From a checkpoint of a small mixture-of-experts model trained on Wikipedia.
Experts: 40 experts in each of 8 layers, 2 picks a token.
Training: a variant of Muon for the experts, 7059 steps.
Below are experts of layer 2 (counted from 0) of a mixture-of-experts language model. Rows are named router (the router's row for the expert), down (a neuron's output weights, with its number) and show model dimensions 128-255. Each number is 500 + 25 x the weight over its row's rms, rounded and kept within 0 to 999. Numbers have three digits each.
After each expert's rows: a language model's description of what the expert responds to; "comes before" lists some tokens at least twice as common just after its tokens as in all text. This comes from a sample of Wikipedia text that the model never trained on. Tokens count by the router's weight.

# expert 1
router:478538517512501496533516520495506501512481528482468487528506539480489491463498542494481517507476534517547507511493505526530513488491481525442529501497519499451507523501505518491538503479491485579495500518484546498470534498514506477495541557524483493525491503506494511515491488496491493529510533496469482512525508462448502509503521499529502519531503490506455558507522491522483493527477
down0:498501520489526447502507506530505486511465496525535485500500503512463499510533462483510533527503520504531497511471505504470467550551500500484517469486464488517523501459463507466496494414539491510499533510526481522442480458513431490469528491519510497493516492507513493451466537533532479457514493517477517482480500468507515466515519513511468488484465498524593502510483508461520523525492
down1:494487502474511498469500480510535516537520502503533460469456505499474474507516474520486488466519484523524507535520499496475507523507487507458496531455514518482500490468528490494483498507497501493475468490504506462506492524539487495507519510502523516476540507458486488543528479527501519432456450513499525503481466535464534456527529477505504464491506489508494492512520521512495516509525
down2:513489522498487479469461533518508531489471525478502533458497517500484519512492523495489531514481501476516516509515517538470455534457499486521517506517491498472487515479527456476515468554531466524559514496476451525490505490475485498455476513517479493512477518496506510523494502503470477484459543476487555535456482461471475530457487536510470548443494502470468478509538500539477477465464
down3:518531564490478465505485485557497455515469519527499504533523533476484501493485511514507549483495470506496501502475484504501503486503504495473467495474500523528492485514516503463505418512531506460508493524515497518441492462478476458494512501473480531476510514491544542507479561495500500511509488493504487528520523500509472468513506456509488511497544509500537502464447498484516509470453
What it handles: Commas and closing parentheses
comes before: "s", " and", " which", " but", " he", " who"

# expert 6
router:521454498506511479465521481521524517520477510492481481522495498501498482416553515493510497485477507486524531494525508488488497511505475520501505507495515494470528492521540502497479503528504518496503489508482528465482496498468489529534517474509463481495497525517507524509495543522476479522484480508469462533514471497489505504440526489515455469517506493499485488467481488470490488520462
down0:482508454517511501477516523521499542527516473483486528543468527501479531493542514478500508469517479495475537471464535523474502509464470518525524493472499503523473529525501519529498497509486493515490487465547489498423536529529465507495478500534515491479487470493520474503497471511451496503477511476551480500465514504498487522513524509496488552496530512516519501516500487513472487483442
down1:498495456519456489511488565479534512492504462492493492479495469484516490517489496526498484494550496526558508489483491528514529559489498522478463523472501490517482495478503517476455521507471521477478496530508534487541478480489502514519514476473452537541568508479475534511483487527453489504442507491521489506503499512501519496522500497520507527490479478508508481491487545490529555541551
down2:507539500520483511505453462481549483482513535437514485550495535487499501502508525521487509470515560500531480498527482551513536532454530479483495525477484517507471482513462525494495481500507559506496495536495501514491470479466478531507485556501476487535556534495500550465535522522487491525472501480479502458515510556490495520504531490487533502500502494476450460481486537561496474472480
down3:488503507501480499508485509494484507477522519502515505491526534537519537502507495502482499481464513502508486473515467507527505483519478483405555490472502484521456488531498473520453494503499468521468520528488510506510512495484484435473492513523478517523506512458509513470495484497507504505527542478509481485510520522511524501472498494501570496414514487512457504500475500531501489512483
What it handles: Years and places
comes before: " |", ",", ".", ")", " (", ";"

# expert 35
router:499493443566489497540449534513514505497463508530487514528524502510539437453502495492476515484490498492529517507498500478514519515493528486475519518521494475495512494467485474469455493530499502514471528534516524482483475472467534502530560530506526481510497461507516486494523490499487442521480502501462502497550517518494493507467497523488494504545501531508535485448496505517490477519464
down0:500514499513519521535510474517492520437497481498530546482452482492519510532449491471468522488530531492490532494488544457480541484509505506474544492471486509482477490503511486485467482484517496511549544466521508461544493511532453518526522480483517499484517492491475497503503467523556524528472499485506527488497547526471480512531481503519528506483537498461535481474486511497549566471498
down1:510468473487492535441480491504524521508488477473514510546503514501515519489460532518503489481515504474569545502473464506488495519525521515528536456515484505464483498516488498494474514489510485492506511489500501507518496502492496503460528483497536480497507536512494533516522510514535494523485519507473504492484500506444525572527513454496501569511489491544512521483517485487570509441512
down2:487510463452543479507498498515512493477481493534493484484467522578486489501459499561501473519531490520500509526476478471508458522481468488468533501524492501497499508512513528525459513538477481502470502524504488525499503498492512507540486475453456540512488481497507478545497516510481490519490487495542502502519471530487544502523501497544480509518505525505472499469472512507546538547528
down3:478481509509473496509475500492540531450502520454481500484545466471516504539518521513447526510536473508502527522533569475511489536480516452515502501478477493550501513529523481503509490466475500480473499524465510516483507507522495442515531490517459548491519538457490486490481549506519509493505494491508468492514470496508551508495534482498490523526520483495507529485487504504543521473482
What it handles: Table cell pipes
comes before: " ", "\n", " 0", " 1", " 2", " 3"

# expert 29
router:481535450518531476488509463545499489539466477505433499545528492494512465460525482516480475500513514472482532485489458489473505537481504529508495475489514483496493511490505505510467475542527480515519519514478517502473487475492457507493500518486477499495498489499527483493494530512472465480490513523482467490492426502489498526485517495498497498507508467500485498462503512540500485543452
down0:459529493506497519481541515521466496488517509489624473515458529462475526474506473491532537471496468487480532461474507465487483479529499481499513519469437500510547500530493486505525507509511519499507485522518488497501471505507522503519553474487564488474483480524513505476488546514524534514492473532499523517502565481527525476553493509494528497492518547535508490472500503449485484434492
down1:509481507527493503509482489495487485461460509468510544495532470518509478548466512514494500451514482509494481493498499508495479507526441509521578524510506519545510504448477527477523474508517537478486489534464514533525531528527523490478492451528477497503483509534523483469516525484459494463526489492464496492471531524515499513493533487547484490466490501495514512504506493471525487493504
down2:423535517462507517508512474470497463511506547495542534495514494524479486516468489484496526482485514467480496489484475492532478482453470453509516461481511519489476487542487501497485508522499502458492509531547529473470517496512527510505468472501490480484519484489480543508510546511507474520496499516520494471521520535495473470521516507514509548475515503480484524515515474519508502508505
down3:496516501460533483496500515525521489510485494523474539498505492528503493514501455509534497451507558492523517505527506490482504497491505464493481482496503519446481500505499537525482491491500480498510472484481498516464513488491470493496500534520461514450547467505489528506511497495461500504481515459498496511500467457485472464513514536540493529491503520515485467533481540512566530516475
What it handles: Standalone numbers
comes before: " |", ";", "th", "/", " years", " September"

# expert 7
router:560520549473512505508496508472553538511441484459499440481536454490493475454474489502483504472519499474463499518515504482518521485492511543497533533510504456492516518527512521551503487520497496493485556501479521483489489486488499518560520527511497463506427515479548489538490505518475417511517484484460503501520498540476473496448499506500487513521463494485467449483543513516513487536471
down0:469487507552495533509501542488469505484507520516499508487482468455514517516482498498469515514503452487487441536510532495506516471489448540511504539488487503523451454495526455523542508469527505513481458473501465447523540490470493475508497496530507485499494496507506541440525504483503479517483534532468524523485479522494518505505499508531492464488472485548526493478472517540529525466539
down1:433483472549484514502505518494506517487469454534534509508483489475527490500470499482482471483503512486459548447498513492528498520511471472508542505520510535521509506515463484484501518530528511475518532463536500463507460521486507497507487516455479529482501533484462467536505535471488527508499489474515493490483495506502478535508434508533473495539514443525522542526512528543518451533505
down2:499523528506494527521470515469453534547521532473525487536544494476474494500503487482527500491471512454509477489511504504478503494513496484499540517491493480502482554543510515516489534501513487538463509504492540523487504547507539484493527532511533550518506490499482525465502517515532492524482493482480471504466508501496526538502533487509478513525486511492486548487497486461472498491507
down3:479475504498470496507524498476502499504471498501469511516484514535497518467516496475473494480540533502518474519523472491533497521537472498487481520531496483519467503500482515472530562513544476504459462481499501491519533480493500480537494496472510466509492464495494479509458473502470470476524505476477523487471514488507506496499501514514471515514485461470477482513508504511504491494486
What it handles: Semicolons and closing brackets
comes before: "\n", " ", " —", " –", " 0;", " 1;"

# expert 27
router:480488479486522491539472489515543506503469442468504531479566489493528461516470513526500468483507508468465548523493499496484472495474476538481487477503513514473512514527574484531472470524524511538508512509482525493527485464479515511512496510495495468495552479514482513475487488492475473522483527504469485468512466582470504529418488475524485517529515500471463491472510496510519538506493
down0:526504482499515481535517511475530503497485469520538505534532509510486472476519480463487484486522480537513466493464458506503518467518502531496509451500530516504507501528513459508525501496507494483525459496529504486463479512473513515449503510494511525532467459521528471478493487494556488504487501513503497488523509461509456504515510506477537524483512526505482481530526505522540527491512
down1:510490525493512482520561550546491549488511468478486485484511477497488477445510487453468455525508460549499538503506500483531489460514538502459483528517512484530503467482533503497480479491486530515530507531575495520512502463502475474511480480516552467487528493474482502500512502482475517503478487524457485480475451453528532485449517517514447525482484472528482527506516505507508504502513
down2:510528487530466538505488547536498471466510482487511515522473513449502478502456501520509502514490484506506514482490533522483500504479495468493473531503473521477523488528496519505526525501530481536514483480515480492525512488541538537500498498528506500499532512450499529472495489510496496500523489465486486485518474511496495496512510499456529472496478526479522527500509496477522500483484
down3:514512535501483517480512470501509491470468515473491494487493514503454529518504533512462504498521467508500495472505465498506499509512514480529479472480498471482505503498559490515528491489473479482534516511506514520472509454519498455557480524471528488473489494514547527468535486520530469495530512465544488484502513520483523517494524486447547485516593481467492495521478522457489508475518
What it handles: Sentence-final periods
comes before: "\n", " The", " In", " He", " It", " She"

# expert 25
router:485499506516498507550536527502541511509501507465523515513516455523485477413494486524533511516484504504479508501495506496511511472477488563476460512502499487480529508520499507502468491515494500527513518475475519487485485493479479495586503519515496479519539507486492452494492529468469487507488507486437466521520483494485503483453498506486450496524469472483493513513519505513511423515507
down0:454474544526494464514466476524561510475523504521512509516473467496491541512508523517512488513506521509495477536496487507522522524545522527447487475559467539516499486516534475526499452500448501517491511482494525507553491512525495501515520472504491524447514513495460457524466504479495489481511533491486507503449469486520491491522487473496537538509465497494548488494503515472487457482511
down1:503500507534470472460508519510475532502472477509523487512517499498505499555479489519502490503498504533504484468542491456489555518519501480468500483521523481471527518470490488501478484520462499569475507511492520489496483510456506479524520484476458456464530498514483489485515507500505520508486474565523511526516469496472456472466517549504538512482485530511452475462492528493481553488480
down2:498509524495499552517488482490528470509496528497504469540506533488487513481473501518534485513505504502545504562489522518486515527499511510495518516465527486516523529513512463459543506486510533503515489503508527511484512527515505478495495470470527540483505463476486494502540511468531545480508529537490491540529498489493489534527502520504507473543467542503489505553450519500506481512511
down3:492498518502549496492505508503467484511526530469538497499471476527532496516520489510468507464567533498513504534484502474509475539533479492453494518520456498454505538480494491518510506519557530497512483522559491521517465533522452491508528508484562448501475489504489504481531499469471501463502490514536522525497512498481510488528519502500488508504496550522483508502523474545523483517494
What it handles: Spaces and colons
comes before: " |", " -", "whose", "Following", "allowing", "providing"

# expert 30
router:519512456490510511506510497507511530496474493524483514522541490465501452473487471536544522454497504504515519499504494466537433526495496502524473489500490507533498477528498499509465490531589535529491536520486521491494523468458502503499504464509507489497481542502489519512502531516465490527520520498429497504502470510463473509497502520512488490473461516504507494486467540526457476480485
down0:465447469470510501504517491483513495470506535476504513482500524503497560492528504500523449476516506497561533499526518474479486523521537490489485497512494436488485487521508496489480532541530485472518485481476536532452453458515479466528506463487481496494507495527484518477566492470488460517482540478488499532499503494525497530459487546491525497486461469544527497504505494526487499507521
down1:468495491532527482512495508499521486506548464485476522483540505502511503429517490501469514490505527513534490488495491498483450532524478478489542498507451523538484463482493520497473491468438511466491520498492512509509478487516496520483436487519491528478491497491466505503424493519491513482456485523494496518484471484502497474478500436475552497458519503531494465486498509531524513492471
down2:504507541472505472520529487499511500474558497481500496500480452508450521509464534493514517525492527473465459486491486514507490533496478474500487514496509510520519492512504524490499486498459500525505509484472470513483524529521493513493483450510514426433525465533509497487479485503458517509536531478461485464477521548508520492547490505496504490509476476494495504489493448480495498481509
down3:478487476496497529497450508500529477517496486493460486500499459513489480526470538484485483516490501509501499521496519490424480556524507497519542483420524494527485513493502508479495440479461485523496476496515507524493503513467484507551484503487527519508501501478474553512537516504549471565475464543522568514529508491479517495485498515514500506513461481521460543521549484484507500484521
What it handles: Infinitive and directional to
comes before: " the", " a", " be", " have", " well", " an"

# expert 37
router:538509483519540468499502466463531491520495512512463527504525507459514453465539493532507454470515550517487493495502549528536506503491510464482513461490547502460532506508482511495528502533497510525522530486460536523453466471505502497484477518521483487491482487510474496488507480497473458509528559502474561518525511486469487495465500480509495491511484478471467487499535503547494490526478
down0:486465508525479503465540523549499482469498511516561516491505494514512539513523488512514524490465496510488545527507552518493506483491460520484487479468477490481472486514528454548518523502502535485497515507517450483507518528503519491493498451512547501516461497519502513509529524505499493505468484498487470517491495441536478487480493480506518544477517506516522477488504507492534480423481
down1:528496520475514508531529477507529490487487489471478505527495503481529493465464490502518472465515476498527458479500536512488497512510524529457505486486511538522495489509520528466473480484503510489521532483492477483502480526514465495502503517529500492458497540469488515508491504487524470519477537486510525472533509528471542512499517513492523503530481491544508500495491456534450490522478
down2:480569504494488553505465516534487500496472509511535490546519495528496457538478511432549548487514513490516505535530515528520511504467482468507508498510435476479522524512490525499513555488496506542520507530544514489538514505499480485491535479447506550520494474495484530516516510511490507530515459507512482518468511553490545501540480513475507497480513502481451515490483498467519504503474
down3:476473492465528533507484506539521527504526514503499502488551467527494475521514521534500507517502507487484521504496497477487518479458506457436512485489493489461445482463513505500526500511462518474500512497488493484480502464484464482548508522497498497495482530511528466483515506504507462475531492458505469521520508474516450496498471480484523501510549525506510537514462517551509514521470
What it handles: Digits inside numbers
comes before: " |", ")", "/", " m", "N", " km"